From a checkpoint of a small mixture-of-experts model trained on Wikipedia.
Experts: 64 experts in each of 6 layers, 224 GELU neurons an expert, 2 picks a token, a softmax router, a shared expert of 256 neurons.
Training: 437M tokens, 6664 steps.
Below are experts of layer 5 (counted from 0) of a mixture-of-experts language model. Rows are named router (the router's row for the expert) and show model dimensions 0-223. Each number is 200 + 40 x the weight over its row's rms, rounded and kept within 0 to 999.
After each expert's rows: "mostly gets" lists some tokens that are sent to it at least half of the time; "comes after" lists some tokens at least twice as common just before its tokens as in all text. This comes from a sample of Wikipedia text that the model never trained on. Tokens count by the router's weight.

# expert 35
router,220,209,208,161,191,199,276,202,182,157,193,220,224,181,148,296,206,193,230,252,275,169,244,176,229,169,102,197,189,215,200,196,258,195,264,184,280,199,212,253,225,212,157,135,190,139,138,206,190,262,192,229,121,233,198,222,202,155,223,206,175,187,243,197,160,183,201,176,182,124,280,146,212,188,172,172,124,196,119,235,221,154,216,198,205,194,191,126,188,138,190,221,174,228,159,183,227,167,209,274,252,174,225,257,239,244,148,185,227,236,248,248,160,225,150,168,171,177,248,206,216,230,225,210,174,215,231,166,187,246,137,186,231,220,211,174,276,215,282,257,235,216,209,251,148,196,186,201,123,172,256,198,200,143,172,227,134,209,172,192,204,190,113,257,113,210,172,162,266,231,227,176,159,216,267,194,167,121,264,179,188,163,201,144,292,214,210,218,192,175,141,195,230,197,238,119,193,165,179,223,219,263,212,207,197,193,190,200,158,209,140,227,226,276,184,267,216,156,154,151,127,257,190,270
mostly gets: "whose", " Its", " Their", "os", " its", " their"
comes after: "'", " ", "(", "’", " consist", " \""

# expert 8
router,178,319,195,130,194,143,267,269,163,241,189,266,251,174,159,174,159,230,187,193,214,224,227,136,224,166,196,204,189,246,189,162,214,134,161,211,157,257,219,167,276,206,203,155,203,221,113,286,183,169,249,189,139,232,143,244,202,196,210,197,245,177,244,161,226,157,241,200,164,204,248,237,209,189,209,167,193,153,196,145,191,184,251,257,165,216,210,189,177,36,215,50,190,280,239,106,218,206,169,178,196,208,243,204,222,160,165,215,189,200,180,215,204,213,277,182,206,210,191,178,222,225,221,196,247,125,236,206,146,193,238,247,227,246,168,179,232,190,256,182,229,305,266,252,179,172,158,219,170,109,202,238,163,211,191,263,186,171,175,245,211,262,156,241,154,213,182,213,226,151,206,173,175,224,177,190,189,221,190,145,196,164,194,183,216,198,235,171,261,168,163,199,218,213,246,173,192,118,148,179,216,284,166,157,236,195,241,172,196,217,206,221,243,229,176,202,210,198,233,232,213,233,193,133
mostly gets: " British", " Indian", " African", " Australian", " Soviet", " Western"
comes after: " the", " New", " of", ":", " South", " The"

# expert 53
router,126,257,187,189,260,151,276,230,255,219,152,183,223,252,194,215,168,193,179,199,192,226,258,170,205,186,183,133,219,239,189,133,246,197,235,123,155,198,170,122,275,220,200,206,216,222,117,291,196,173,219,272,196,161,221,274,222,167,235,202,239,153,288,198,243,197,212,196,177,201,236,160,187,164,115,233,144,212,183,253,217,161,240,215,236,228,203,253,139,151,157,140,97,247,248,127,166,132,153,256,196,151,269,220,248,217,205,207,182,215,246,206,206,232,211,156,159,131,245,212,238,195,234,203,171,189,225,216,188,169,179,235,226,246,237,126,191,266,211,160,222,179,234,225,162,100,136,170,172,146,232,216,196,189,167,173,148,222,168,266,151,241,266,142,172,227,203,141,237,169,195,211,165,220,226,198,161,154,209,235,185,130,225,171,189,200,182,218,188,183,225,219,239,189,248,170,199,172,182,230,206,245,151,153,258,192,234,180,196,295,238,228,202,235,246,212,143,155,243,249,232,255,146,183
mostly gets: " Clade", "hylum", "|", "=", " Genus", " Subfamily"
comes after: "\n", " MF", " Genus", " Family", " DF", " FW"

# expert 52
router,190,257,202,201,231,159,207,206,177,203,207,236,157,133,170,183,223,177,222,222,212,272,128,179,192,181,168,190,225,296,135,145,223,179,216,227,229,223,193,121,229,189,208,178,201,192,238,172,134,238,201,192,138,124,172,241,150,192,185,235,213,180,190,233,192,162,211,201,183,207,224,168,214,169,142,239,220,180,205,257,190,169,229,276,207,256,220,156,188,188,168,210,187,185,249,166,262,218,221,219,242,171,303,268,234,217,163,210,189,195,183,220,174,194,191,132,155,189,201,243,260,263,308,167,225,208,234,139,178,173,147,211,234,214,197,174,188,166,213,168,273,289,177,237,191,262,211,188,140,202,249,208,158,196,309,228,193,176,196,234,138,277,144,255,119,264,201,122,214,183,209,178,167,256,244,180,135,140,182,217,174,234,202,256,227,241,158,181,249,161,58,186,200,226,219,142,241,193,131,193,203,190,156,194,252,242,143,229,215,183,277,300,157,226,198,216,174,167,232,148,205,226,209,196
mostly gets: " St", " Saint", " d", "St", " Sc", " l"
comes after: " the", " \"", " St", "-", " (", ":"

# expert 14
router,252,209,256,186,192,191,198,219,158,153,166,180,220,155,238,189,169,214,223,224,234,199,238,140,207,178,182,170,270,235,159,222,204,174,223,200,206,239,176,172,236,235,159,151,155,173,177,234,123,168,200,223,196,224,239,229,197,162,245,247,241,169,245,165,230,153,187,202,178,185,257,151,132,189,208,276,133,135,174,111,271,185,180,189,226,227,214,102,200,135,152,155,198,235,229,192,191,217,224,261,250,153,214,215,251,148,156,167,85,230,208,200,230,189,229,231,111,205,249,243,162,182,205,195,157,149,196,258,150,216,260,209,234,228,194,170,188,236,279,225,231,222,209,179,192,218,87,141,165,158,218,220,174,181,217,277,220,202,189,208,162,215,137,257,176,182,134,157,244,140,240,232,184,250,199,189,193,196,215,149,177,151,146,200,195,232,182,184,203,203,177,217,229,288,219,178,187,139,95,209,227,245,203,201,277,252,275,228,168,225,161,226,213,208,225,200,171,135,251,272,189,315,141,162
mostly gets: " who", " he", " He", " her", " she", " his"
comes after: ".", ",", " that", " where", "'", " when"

# expert 50
router,180,188,223,193,220,182,226,218,113,197,79,199,195,139,135,199,201,155,223,283,175,214,218,223,200,125,219,202,225,254,164,207,262,174,289,225,243,202,190,211,288,270,209,129,185,227,192,289,197,222,232,228,183,200,169,235,202,167,295,207,179,219,285,199,259,163,198,138,188,279,204,208,182,173,202,244,182,110,137,110,218,194,255,229,214,287,206,94,194,171,193,187,197,207,219,165,256,108,174,219,268,188,235,251,293,205,203,213,138,192,177,192,181,235,181,144,216,175,197,264,262,186,252,143,221,186,158,217,200,186,135,184,196,232,106,190,267,234,227,150,230,232,202,198,182,185,190,148,237,216,236,228,206,155,218,195,169,184,170,225,120,178,168,208,196,189,165,128,243,205,224,168,196,238,180,173,219,142,220,234,207,171,196,163,214,233,224,163,243,178,227,224,208,172,211,189,147,205,104,205,204,242,180,209,258,263,156,226,217,246,241,233,250,185,207,183,151,175,195,195,227,247,147,161
mostly gets: " album", " film", " song", " role", " story", " wrote"
comes after: " the", " a", " his", " The", "s", " their"

# expert 49
router,156,200,268,114,195,214,224,200,151,156,176,222,192,173,215,167,202,188,218,210,242,158,207,217,205,210,219,173,219,179,216,187,243,201,279,142,212,222,217,116,227,251,144,128,111,237,226,197,140,226,256,255,206,157,182,182,182,190,215,222,193,147,314,121,230,188,229,154,166,277,199,197,121,182,161,211,204,174,192,203,229,198,219,183,258,203,207,113,231,211,143,113,220,203,241,98,209,141,221,212,204,163,260,289,223,164,147,213,125,212,199,235,169,176,204,193,80,171,210,215,291,191,273,199,264,204,238,274,155,213,222,262,213,184,174,139,325,223,208,137,171,230,205,187,173,131,192,169,229,199,193,226,187,164,250,220,176,221,118,214,246,224,206,219,227,249,215,180,206,189,236,213,180,237,235,193,236,148,259,207,188,248,215,156,199,246,178,170,214,185,195,181,225,245,215,157,169,118,204,237,206,254,186,206,275,202,228,178,251,192,208,272,198,217,223,217,171,171,251,154,207,179,154,232
mostly gets: " but", " where", " when", " However", " because", " what"
comes after: ",", " However", " In", "In", " that", " stated"

# expert 4
router,166,169,237,158,201,199,278,250,225,159,170,218,188,215,142,193,94,238,243,264,156,232,161,131,168,135,229,158,193,188,181,162,205,196,257,147,218,210,188,168,235,227,145,119,190,211,136,230,203,167,179,335,123,185,232,298,125,136,184,201,246,167,282,169,229,217,271,199,180,236,227,179,198,180,187,216,176,239,214,231,221,238,228,200,244,175,148,217,147,214,164,110,170,255,215,138,217,191,208,191,221,198,202,197,217,82,207,166,242,242,160,229,127,276,206,181,199,191,212,195,229,211,187,148,135,187,241,218,198,172,190,201,253,211,223,157,235,212,167,184,194,216,244,161,200,159,134,126,176,179,188,286,237,179,236,245,202,222,127,247,197,211,154,258,186,236,191,183,220,167,175,150,143,218,266,228,217,207,172,153,111,201,173,195,260,230,258,206,193,185,181,268,183,203,185,116,177,179,261,249,209,174,191,210,217,163,152,192,250,226,207,222,265,219,206,269,199,196,211,175,186,238,230,139
mostly gets: "---|---|---|---|", "|---|---|---|", " |"
comes after: " ", ")", " 0", " —", " %", " Votes"

# expert 0
router,183,253,228,189,224,204,235,225,188,153,195,189,267,199,97,224,114,133,188,247,247,203,253,194,185,193,201,133,241,320,215,154,214,145,190,236,227,227,192,200,195,191,117,160,205,265,186,170,175,268,218,215,168,154,176,185,148,152,194,252,269,129,193,174,210,210,225,166,127,191,179,155,213,147,128,191,221,205,163,164,170,248,208,224,291,291,216,221,131,102,191,171,193,162,206,176,201,230,192,177,308,170,193,171,237,161,199,166,187,195,162,181,217,265,195,149,230,185,236,252,185,249,175,193,254,204,261,232,126,176,205,228,259,211,194,195,185,209,191,141,274,208,219,187,142,133,231,207,181,176,196,318,197,213,265,204,181,151,246,183,217,226,166,170,202,219,190,219,169,211,162,170,175,231,191,193,203,173,298,174,219,226,207,157,219,166,202,188,227,91,210,201,197,229,175,125,216,149,211,210,291,204,204,164,198,178,255,184,255,221,201,236,251,248,254,182,140,217,209,249,201,255,154,199
mostly gets: " −2", " −1", "4.0", "5.7", "3.7", " +4"
comes after: " |", ":", ";", " 1", " 2", " 3"

# expert 58
router,207,212,245,192,266,193,232,234,217,174,181,207,262,166,206,170,144,184,195,248,254,234,215,176,240,163,222,199,185,236,179,178,197,175,215,136,182,216,189,189,224,209,217,122,183,266,193,280,190,284,274,232,196,88,155,231,159,169,252,239,222,177,182,199,211,189,253,212,211,220,195,212,127,193,111,204,219,177,125,287,238,93,188,240,230,181,123,206,168,232,221,143,96,254,244,148,222,201,213,255,242,178,194,221,280,193,228,205,151,226,185,212,162,257,265,146,190,176,207,210,206,205,193,178,240,188,250,229,182,119,134,265,207,201,174,169,226,192,192,165,215,197,211,227,137,180,96,161,204,187,204,307,184,193,226,193,146,239,197,194,240,155,169,222,204,265,146,176,212,170,165,202,201,153,180,152,174,212,218,206,113,180,178,159,253,171,203,188,226,121,220,240,220,203,201,151,166,168,115,212,221,234,187,201,305,235,231,187,199,257,229,191,190,214,227,286,158,182,188,176,270,249,181,148
mostly gets: "\n", "==", "==="
comes after: "\n", "==", " ==", " =", "===", " ==="

# expert 3
router,194,283,212,199,232,172,233,277,219,176,207,164,212,162,232,184,113,208,188,203,186,228,193,176,245,178,212,93,230,227,215,150,262,192,224,158,192,194,188,140,219,200,192,155,168,249,167,323,140,194,218,237,175,181,209,177,178,179,202,242,211,185,211,193,246,160,200,167,156,247,238,178,173,193,178,160,201,225,192,195,227,268,246,188,150,264,168,132,170,135,132,157,185,210,276,177,287,138,225,230,187,126,278,215,205,186,158,182,218,238,237,200,207,222,223,188,219,177,233,216,177,208,199,217,250,195,189,156,213,205,194,220,232,230,171,162,254,274,265,189,220,232,222,229,230,128,129,126,169,96,198,223,145,169,209,254,198,190,118,243,199,221,138,165,182,168,189,144,241,87,199,174,195,282,206,203,195,161,195,203,227,227,230,219,271,163,226,141,226,226,199,213,248,267,243,161,158,128,167,250,184,278,204,213,234,218,242,160,187,262,259,263,234,196,244,188,153,175,269,176,250,220,137,185
mostly gets: " BRA", " Kevin", " Jean", " Richard", " Tony", " Mike"
comes after: " |", " by", "-", ":", "|", ";"

# expert 11
router,172,198,249,195,264,167,230,192,167,198,74,223,212,201,210,191,165,184,230,249,167,232,244,215,238,212,194,161,207,234,189,198,308,190,264,255,222,235,208,135,226,214,160,156,131,186,182,207,137,211,231,195,196,154,157,213,123,174,268,211,229,198,186,219,171,224,264,180,190,137,304,154,211,187,172,172,231,86,185,196,254,219,143,238,224,254,176,132,181,133,158,221,191,207,210,134,273,160,187,303,287,190,179,180,279,175,205,147,87,213,145,196,165,209,260,186,126,168,237,202,150,210,260,164,196,231,266,260,201,153,169,262,175,186,156,207,267,245,210,223,207,237,228,232,137,161,237,209,170,160,228,230,236,218,215,254,143,195,178,251,167,186,208,208,189,163,203,161,177,209,212,151,177,202,167,203,164,177,230,224,183,147,230,181,191,223,189,193,171,213,228,199,264,247,201,124,164,135,195,154,270,218,163,196,242,301,196,207,233,214,231,204,184,243,197,253,198,200,195,149,194,176,183,161
mostly gets: " would", " began", " took", " died", " may", " could"
comes after: " was", " were", " to", " be", " is", " he"

# expert 60
router,169,222,169,228,241,155,198,178,230,207,212,259,242,194,209,216,202,216,191,337,196,190,209,231,281,139,121,114,202,206,175,117,169,181,216,113,208,266,172,211,226,209,185,188,121,245,240,242,164,215,235,236,238,156,179,206,160,163,174,229,278,148,194,196,179,183,268,224,184,161,209,129,146,111,186,248,141,244,155,194,247,211,282,164,287,213,234,189,214,228,157,144,131,270,198,167,258,194,197,234,229,162,180,216,216,183,158,108,241,224,206,187,210,264,186,139,138,222,176,239,291,222,148,178,225,192,212,222,193,175,206,233,195,239,155,217,232,226,195,209,161,237,287,189,145,141,247,237,165,210,209,255,157,152,282,253,150,235,210,202,93,218,201,222,171,199,155,190,214,143,197,184,164,221,186,164,176,165,272,208,169,156,196,210,256,209,229,129,213,196,190,215,212,250,198,186,172,176,210,195,207,199,141,146,169,234,165,212,178,211,198,189,218,233,172,235,106,184,256,163,188,211,163,215
mostly gets: " 0;", " Coordinates", "′", "°2", " 1;", " MPC"
comes after: " 0", " ", " 1", ")", "N", " 2"

# expert 40
router,180,234,205,155,226,111,245,142,194,166,168,226,315,215,145,141,189,179,246,232,151,206,229,231,234,104,261,182,216,230,210,194,200,124,213,158,156,178,124,92,182,217,202,197,144,183,145,231,142,222,278,193,194,154,201,219,195,202,190,196,194,166,272,206,252,141,237,167,222,213,236,222,190,209,171,221,121,172,192,272,193,224,154,175,211,236,205,188,221,154,231,134,195,152,215,186,274,215,210,206,207,217,225,273,178,164,168,227,156,209,172,207,180,192,138,215,124,243,201,175,181,201,221,198,245,174,237,222,176,168,184,210,181,245,175,208,209,181,282,237,201,194,267,239,172,199,198,128,166,169,221,258,227,223,251,151,162,212,137,250,229,225,111,281,135,232,152,146,239,203,196,221,124,283,188,202,213,124,224,197,231,224,130,148,238,249,186,165,185,196,162,184,198,219,243,195,155,225,194,207,318,252,233,228,147,185,224,168,202,211,186,215,217,222,272,229,242,145,232,125,187,231,253,162
mostly gets: "year", " Binomi", "To", "clu", "ruc", "c"
comes after: "-", " un", " \"", " re", " dis", "/"

# expert 20
router,229,245,204,142,219,158,207,211,135,223,113,255,201,198,180,133,216,165,256,241,202,186,226,199,241,191,149,224,241,210,189,177,228,175,205,202,176,263,192,230,215,229,191,118,141,265,177,303,188,174,201,155,160,219,212,217,138,133,250,200,194,180,246,183,204,171,230,228,224,271,161,207,184,192,187,245,152,102,185,87,188,172,222,220,209,274,155,104,178,200,138,154,208,253,181,159,223,167,161,213,228,199,216,221,223,183,198,191,151,203,171,250,189,237,222,180,188,180,158,271,229,258,216,211,228,186,181,206,214,242,144,211,230,213,164,160,214,198,256,216,254,254,189,180,206,228,210,164,155,178,253,283,148,185,233,198,126,240,140,229,95,234,165,299,145,237,194,122,279,218,214,122,147,228,171,194,188,248,183,207,173,195,148,258,236,197,243,153,192,185,221,208,256,242,231,169,201,162,142,157,213,236,128,158,273,256,209,203,194,255,261,211,209,280,188,205,226,175,214,234,214,199,143,148
mostly gets: " University", " district", " government", " school", " Council", " town"
comes after: " the", " of", " United", " in", " New", " National"

# expert 63
router,250,205,246,163,219,190,147,180,214,236,213,236,229,144,131,196,205,142,222,281,274,245,203,233,226,154,186,173,253,267,185,184,281,202,197,227,130,174,134,174,223,234,183,136,112,242,169,184,169,172,264,236,179,105,198,190,139,191,125,183,209,197,221,172,165,175,231,206,177,244,272,125,194,213,261,177,223,173,225,182,205,238,240,247,225,195,214,196,190,172,178,214,253,223,199,200,189,186,181,232,145,128,146,117,219,190,183,194,217,207,195,287,147,206,187,138,117,197,256,233,202,241,211,179,216,232,239,212,206,139,203,184,207,216,150,177,256,170,234,161,204,229,205,186,186,200,189,119,161,193,202,232,192,113,307,159,161,255,229,242,198,247,174,248,169,254,242,106,179,200,198,134,210,219,203,161,134,178,247,222,160,158,131,159,282,202,220,190,242,148,190,235,227,260,178,166,188,151,207,256,219,213,170,112,275,237,197,171,187,252,196,220,269,215,235,140,198,179,162,204,266,215,186,181
mostly gets: "/", " $", " +", "–19", "{", "–18"
comes after: " |", " Women", ";", " People", " O", " women"

# expert 62
router,149,205,213,160,142,220,200,224,210,168,193,222,217,187,125,182,182,188,253,266,196,186,158,199,194,177,208,183,243,194,204,141,137,151,245,162,210,180,219,201,175,234,122,144,158,245,168,215,227,230,254,211,146,131,189,283,160,239,237,243,221,194,242,201,211,184,230,199,203,256,291,170,198,243,172,188,205,205,214,246,196,247,217,242,241,232,207,137,198,117,251,225,233,217,235,230,229,244,197,261,230,113,237,240,302,218,126,139,247,180,177,226,103,221,223,184,227,144,165,173,213,180,231,131,231,143,108,245,189,164,176,218,223,167,155,159,225,242,233,201,199,156,269,303,223,170,214,122,204,222,209,232,137,233,189,231,159,187,179,206,235,228,150,204,204,182,219,147,199,193,222,136,182,268,222,178,122,271,206,137,238,171,158,156,216,244,253,176,237,165,214,202,200,206,228,183,168,186,175,181,241,235,151,158,227,287,154,181,192,256,188,183,202,144,222,226,119,150,251,150,269,267,165,211
mostly gets: " neuro", " vi", " bio", " ", " para", " flu"
comes after: " |", " ", " MPC", " c", " p", " co"

# expert 38
router,205,276,180,172,158,196,301,184,123,142,168,239,216,182,121,208,164,205,239,222,245,163,249,164,195,200,212,176,233,192,176,160,219,173,272,218,219,173,207,215,198,268,92,75,207,262,163,174,218,204,197,228,165,148,162,205,199,173,221,251,237,181,187,164,227,169,187,164,170,212,209,196,179,195,221,176,196,190,140,179,214,156,192,229,280,253,124,151,190,185,206,109,185,239,245,216,135,169,225,244,286,256,253,197,284,201,205,165,136,253,194,198,203,232,290,131,201,204,225,185,181,159,219,205,203,189,279,200,139,175,163,233,261,252,222,155,213,209,269,137,272,201,215,221,156,187,180,179,140,220,233,229,168,183,210,208,171,166,210,212,251,218,148,198,202,227,189,167,196,185,199,224,127,196,247,172,213,202,264,125,206,226,222,208,214,234,206,226,198,118,220,217,156,207,271,127,142,138,186,201,239,188,123,172,185,225,273,112,217,165,221,247,284,211,257,181,187,228,227,238,184,251,202,179
mostly gets: " three", " some", " two", " four", " many", " several"
comes after: " of", " the", " number", " and", " with", " for"

# expert 30
router,189,349,213,191,208,180,225,196,186,196,187,260,260,208,215,146,192,161,238,251,276,231,230,160,162,159,163,185,229,229,184,191,226,222,248,193,253,178,132,243,223,276,143,198,214,215,226,258,246,218,217,216,243,162,141,138,190,160,231,275,227,193,218,136,164,191,240,136,103,205,170,168,217,124,165,223,201,125,196,153,187,205,299,239,217,238,172,183,191,187,162,131,202,212,216,233,285,192,260,240,252,233,221,241,176,136,166,177,179,189,232,184,173,258,261,157,154,216,194,186,280,213,260,222,239,195,144,241,143,158,154,177,295,188,228,136,241,161,172,211,225,235,220,225,186,160,202,179,159,153,248,205,182,144,246,223,134,253,114,210,172,190,218,246,191,206,166,187,273,181,216,186,115,209,160,104,117,182,160,193,203,129,184,219,272,223,209,179,212,154,222,190,186,215,200,175,210,161,212,184,208,268,183,165,245,215,239,157,236,219,222,173,196,241,222,182,156,208,238,225,202,209,201,227
mostly gets: " south", " north", " east", " west", " located", " northeast"
comes after: " the", " in", " is", " of", " on", " located"

# expert 51
router,88,216,226,143,247,177,221,279,140,217,158,227,215,165,180,163,160,191,184,267,243,148,223,192,176,195,152,180,170,274,172,195,223,152,232,225,193,227,196,265,232,151,206,180,129,203,197,301,131,158,266,213,142,211,199,237,186,209,216,209,190,245,224,134,207,152,235,188,183,230,196,168,194,214,196,161,191,245,175,166,244,205,226,193,198,224,171,164,170,77,229,127,199,249,212,141,232,101,159,221,231,201,255,227,197,188,179,172,130,183,140,207,185,246,175,187,166,185,255,243,200,198,176,236,263,212,222,247,132,168,180,203,213,288,185,148,214,176,229,173,220,296,211,201,161,173,161,248,146,125,205,314,188,167,268,186,183,249,222,195,187,308,216,236,217,250,198,172,241,185,198,180,223,231,187,162,241,217,187,190,171,221,228,139,219,206,141,222,188,179,225,265,207,260,222,127,159,175,160,212,265,239,146,175,188,166,271,94,227,195,221,232,174,217,212,219,225,176,198,228,237,185,142,193
mostly gets: " 2022", " 2013", " 2017", " 2010", " 2014", " 2023"
comes after: "|", " in", " the", "–19", "-", " May"

# expert 1
router,202,206,205,217,217,163,207,214,162,176,197,225,213,189,187,181,175,197,251,169,286,193,269,225,205,124,172,138,182,269,221,213,214,187,149,160,231,209,185,252,200,118,201,132,201,263,224,193,205,248,279,189,210,207,145,164,220,215,166,220,275,212,222,185,194,212,167,199,170,206,205,199,149,178,137,147,205,186,232,148,230,144,249,295,150,287,159,196,175,254,140,128,218,219,193,145,214,195,237,285,304,167,149,226,183,138,217,183,235,291,166,231,154,270,175,154,146,209,207,229,168,221,226,179,217,179,197,244,127,199,163,226,148,212,212,172,199,209,213,229,297,205,212,149,208,141,161,226,202,179,221,242,166,164,269,196,217,258,189,201,166,182,168,238,136,246,138,203,222,189,239,123,183,237,278,206,139,194,232,172,167,208,178,245,232,242,246,174,240,185,197,273,288,212,219,148,131,183,80,224,203,208,175,175,286,234,212,188,209,196,264,228,243,202,231,206,141,196,191,221,271,231,211,203
mostly gets: " G", " K", " U", " J", " M", " H"
comes after: " (", ".", "-", " \"", ";", ":"

# expert 37
router,183,220,194,198,273,165,260,195,137,170,151,209,226,130,129,187,227,213,230,200,154,225,236,182,262,220,181,206,240,189,204,174,192,174,274,240,248,188,170,168,198,222,165,127,141,292,181,209,191,218,212,181,196,187,144,182,229,200,234,198,172,213,274,135,261,176,235,195,233,216,286,201,163,165,226,219,217,94,166,174,236,194,188,243,243,282,222,75,209,194,190,211,246,200,192,164,184,142,168,182,300,191,289,260,223,131,123,214,182,211,187,232,125,222,182,114,207,161,219,207,236,242,261,198,227,234,214,181,199,177,94,181,194,211,136,151,196,173,254,182,188,226,230,236,188,194,227,128,207,244,203,233,194,151,236,217,125,247,120,231,144,233,164,223,156,258,190,116,196,184,203,192,153,248,186,224,206,156,183,169,199,146,161,185,229,226,261,149,235,178,164,199,251,201,266,175,194,193,96,207,237,191,172,193,194,291,165,210,199,249,216,198,211,204,269,192,202,219,212,177,220,183,145,207
mostly gets: " care", " security", " treatment", " addition", " charge", " defense"
comes after: " in", " the", " and", " for", " a", " re"

# expert 12
router,152,288,180,197,337,192,219,186,160,158,211,227,214,177,212,212,138,195,309,205,267,172,177,178,166,202,208,133,242,270,167,180,270,173,252,202,206,227,126,224,280,198,179,136,201,189,138,203,231,217,202,213,131,137,176,258,197,204,185,298,227,204,197,192,204,188,280,215,145,217,208,203,178,186,174,211,175,167,167,148,158,207,237,257,271,291,154,156,201,154,134,173,165,227,235,116,210,198,197,226,228,163,207,240,272,179,149,187,171,210,212,244,160,233,203,124,187,201,243,273,202,161,203,175,255,166,265,185,167,203,211,272,232,236,206,151,214,151,191,217,215,237,254,214,174,171,178,179,153,181,187,243,148,99,278,183,159,215,159,237,226,135,188,223,148,255,160,187,194,148,260,186,189,233,177,206,133,217,233,217,194,175,149,218,211,144,218,155,223,192,180,219,296,216,177,171,147,162,222,237,243,182,214,193,185,188,183,141,159,210,212,179,270,251,216,141,184,197,203,229,213,167,157,154
mostly gets: " TBD", " 0.00", "}{", "}", ":09", " x"
comes after: " |", ";", " U", " D", " x", " V"

# expert 26
router,193,221,222,182,227,188,180,269,108,169,147,234,219,213,139,162,152,168,240,214,264,227,225,188,254,194,188,157,260,216,182,154,239,165,233,183,191,215,196,184,232,201,177,202,194,210,169,255,131,208,149,272,219,215,166,221,195,166,192,218,210,208,262,153,262,194,220,114,196,195,226,206,203,215,170,161,218,217,166,208,210,149,243,189,210,249,243,218,204,152,140,117,207,247,225,154,227,142,244,251,300,242,218,256,248,267,172,170,167,249,207,198,171,230,156,193,96,221,313,182,207,258,288,199,208,133,228,250,150,171,216,219,240,283,169,158,270,259,197,253,231,212,218,213,129,129,138,166,184,179,226,176,167,201,213,184,181,197,160,213,154,217,178,291,180,241,203,208,224,113,223,191,160,204,183,201,128,160,200,182,154,167,175,180,183,239,274,195,143,170,179,243,202,206,282,194,200,129,127,205,252,225,123,176,224,221,269,138,246,189,200,206,245,227,149,221,167,241,257,201,218,188,229,204
mostly gets: " the", "The", " The", " entire", "the", " whole"
comes after: " of", " in", " for", " to", " at", "."

# expert 59
router,204,172,180,154,260,212,238,205,81,165,162,222,216,194,145,182,223,211,172,184,214,168,192,250,213,159,180,247,218,198,197,168,189,171,229,237,224,213,173,142,178,295,158,178,202,248,176,263,156,206,219,210,194,176,182,206,163,191,252,261,195,185,259,224,198,91,215,207,169,324,220,212,170,174,171,140,140,185,164,156,197,191,208,288,178,256,193,127,155,164,222,152,238,196,179,236,294,137,163,237,309,153,252,228,223,209,254,155,101,196,208,231,173,230,230,135,198,180,155,225,276,181,234,179,195,203,182,249,157,167,182,192,185,177,186,158,176,276,170,175,222,252,233,119,159,219,224,177,201,178,243,264,177,180,224,252,192,266,84,211,175,196,213,267,214,251,179,214,201,154,228,210,128,220,172,175,179,158,197,158,200,197,217,181,280,211,216,211,274,192,196,198,223,224,245,214,128,117,135,192,237,221,164,192,213,214,230,221,152,230,246,234,217,254,217,173,269,184,220,193,228,258,188,199
mostly gets: " there", " information", " There", " such", " so", "There"
comes after: " the", " is", " of", " and", " other", " same"

# expert 28
router,178,240,189,147,197,204,272,212,194,210,194,289,179,154,171,217,160,157,291,231,282,215,249,171,195,188,192,234,151,181,171,189,210,182,192,266,202,218,235,205,262,229,216,147,263,242,226,235,205,294,194,175,163,85,177,211,219,211,164,245,262,165,201,160,179,120,212,190,215,145,213,188,193,222,128,223,212,228,161,222,151,169,211,190,220,203,199,102,185,181,195,200,210,227,204,150,208,132,262,236,231,175,242,260,219,180,161,227,120,209,158,201,198,213,235,197,176,195,247,195,199,206,172,166,249,170,238,318,142,119,206,189,199,274,180,177,190,245,228,121,282,206,232,205,165,177,132,229,197,164,203,236,206,145,267,279,198,211,245,288,166,166,208,251,211,235,156,190,174,222,271,174,190,222,255,193,191,180,304,222,134,169,228,223,227,208,135,207,262,144,222,200,182,190,116,201,194,210,187,195,244,165,179,188,172,214,237,117,196,159,203,171,286,201,268,177,189,152,155,195,146,219,198,190
mostly gets: " an", " An", " Best", " No", " A", "An"
comes after: "|", " |", " medal", " is", " Succeed", ";"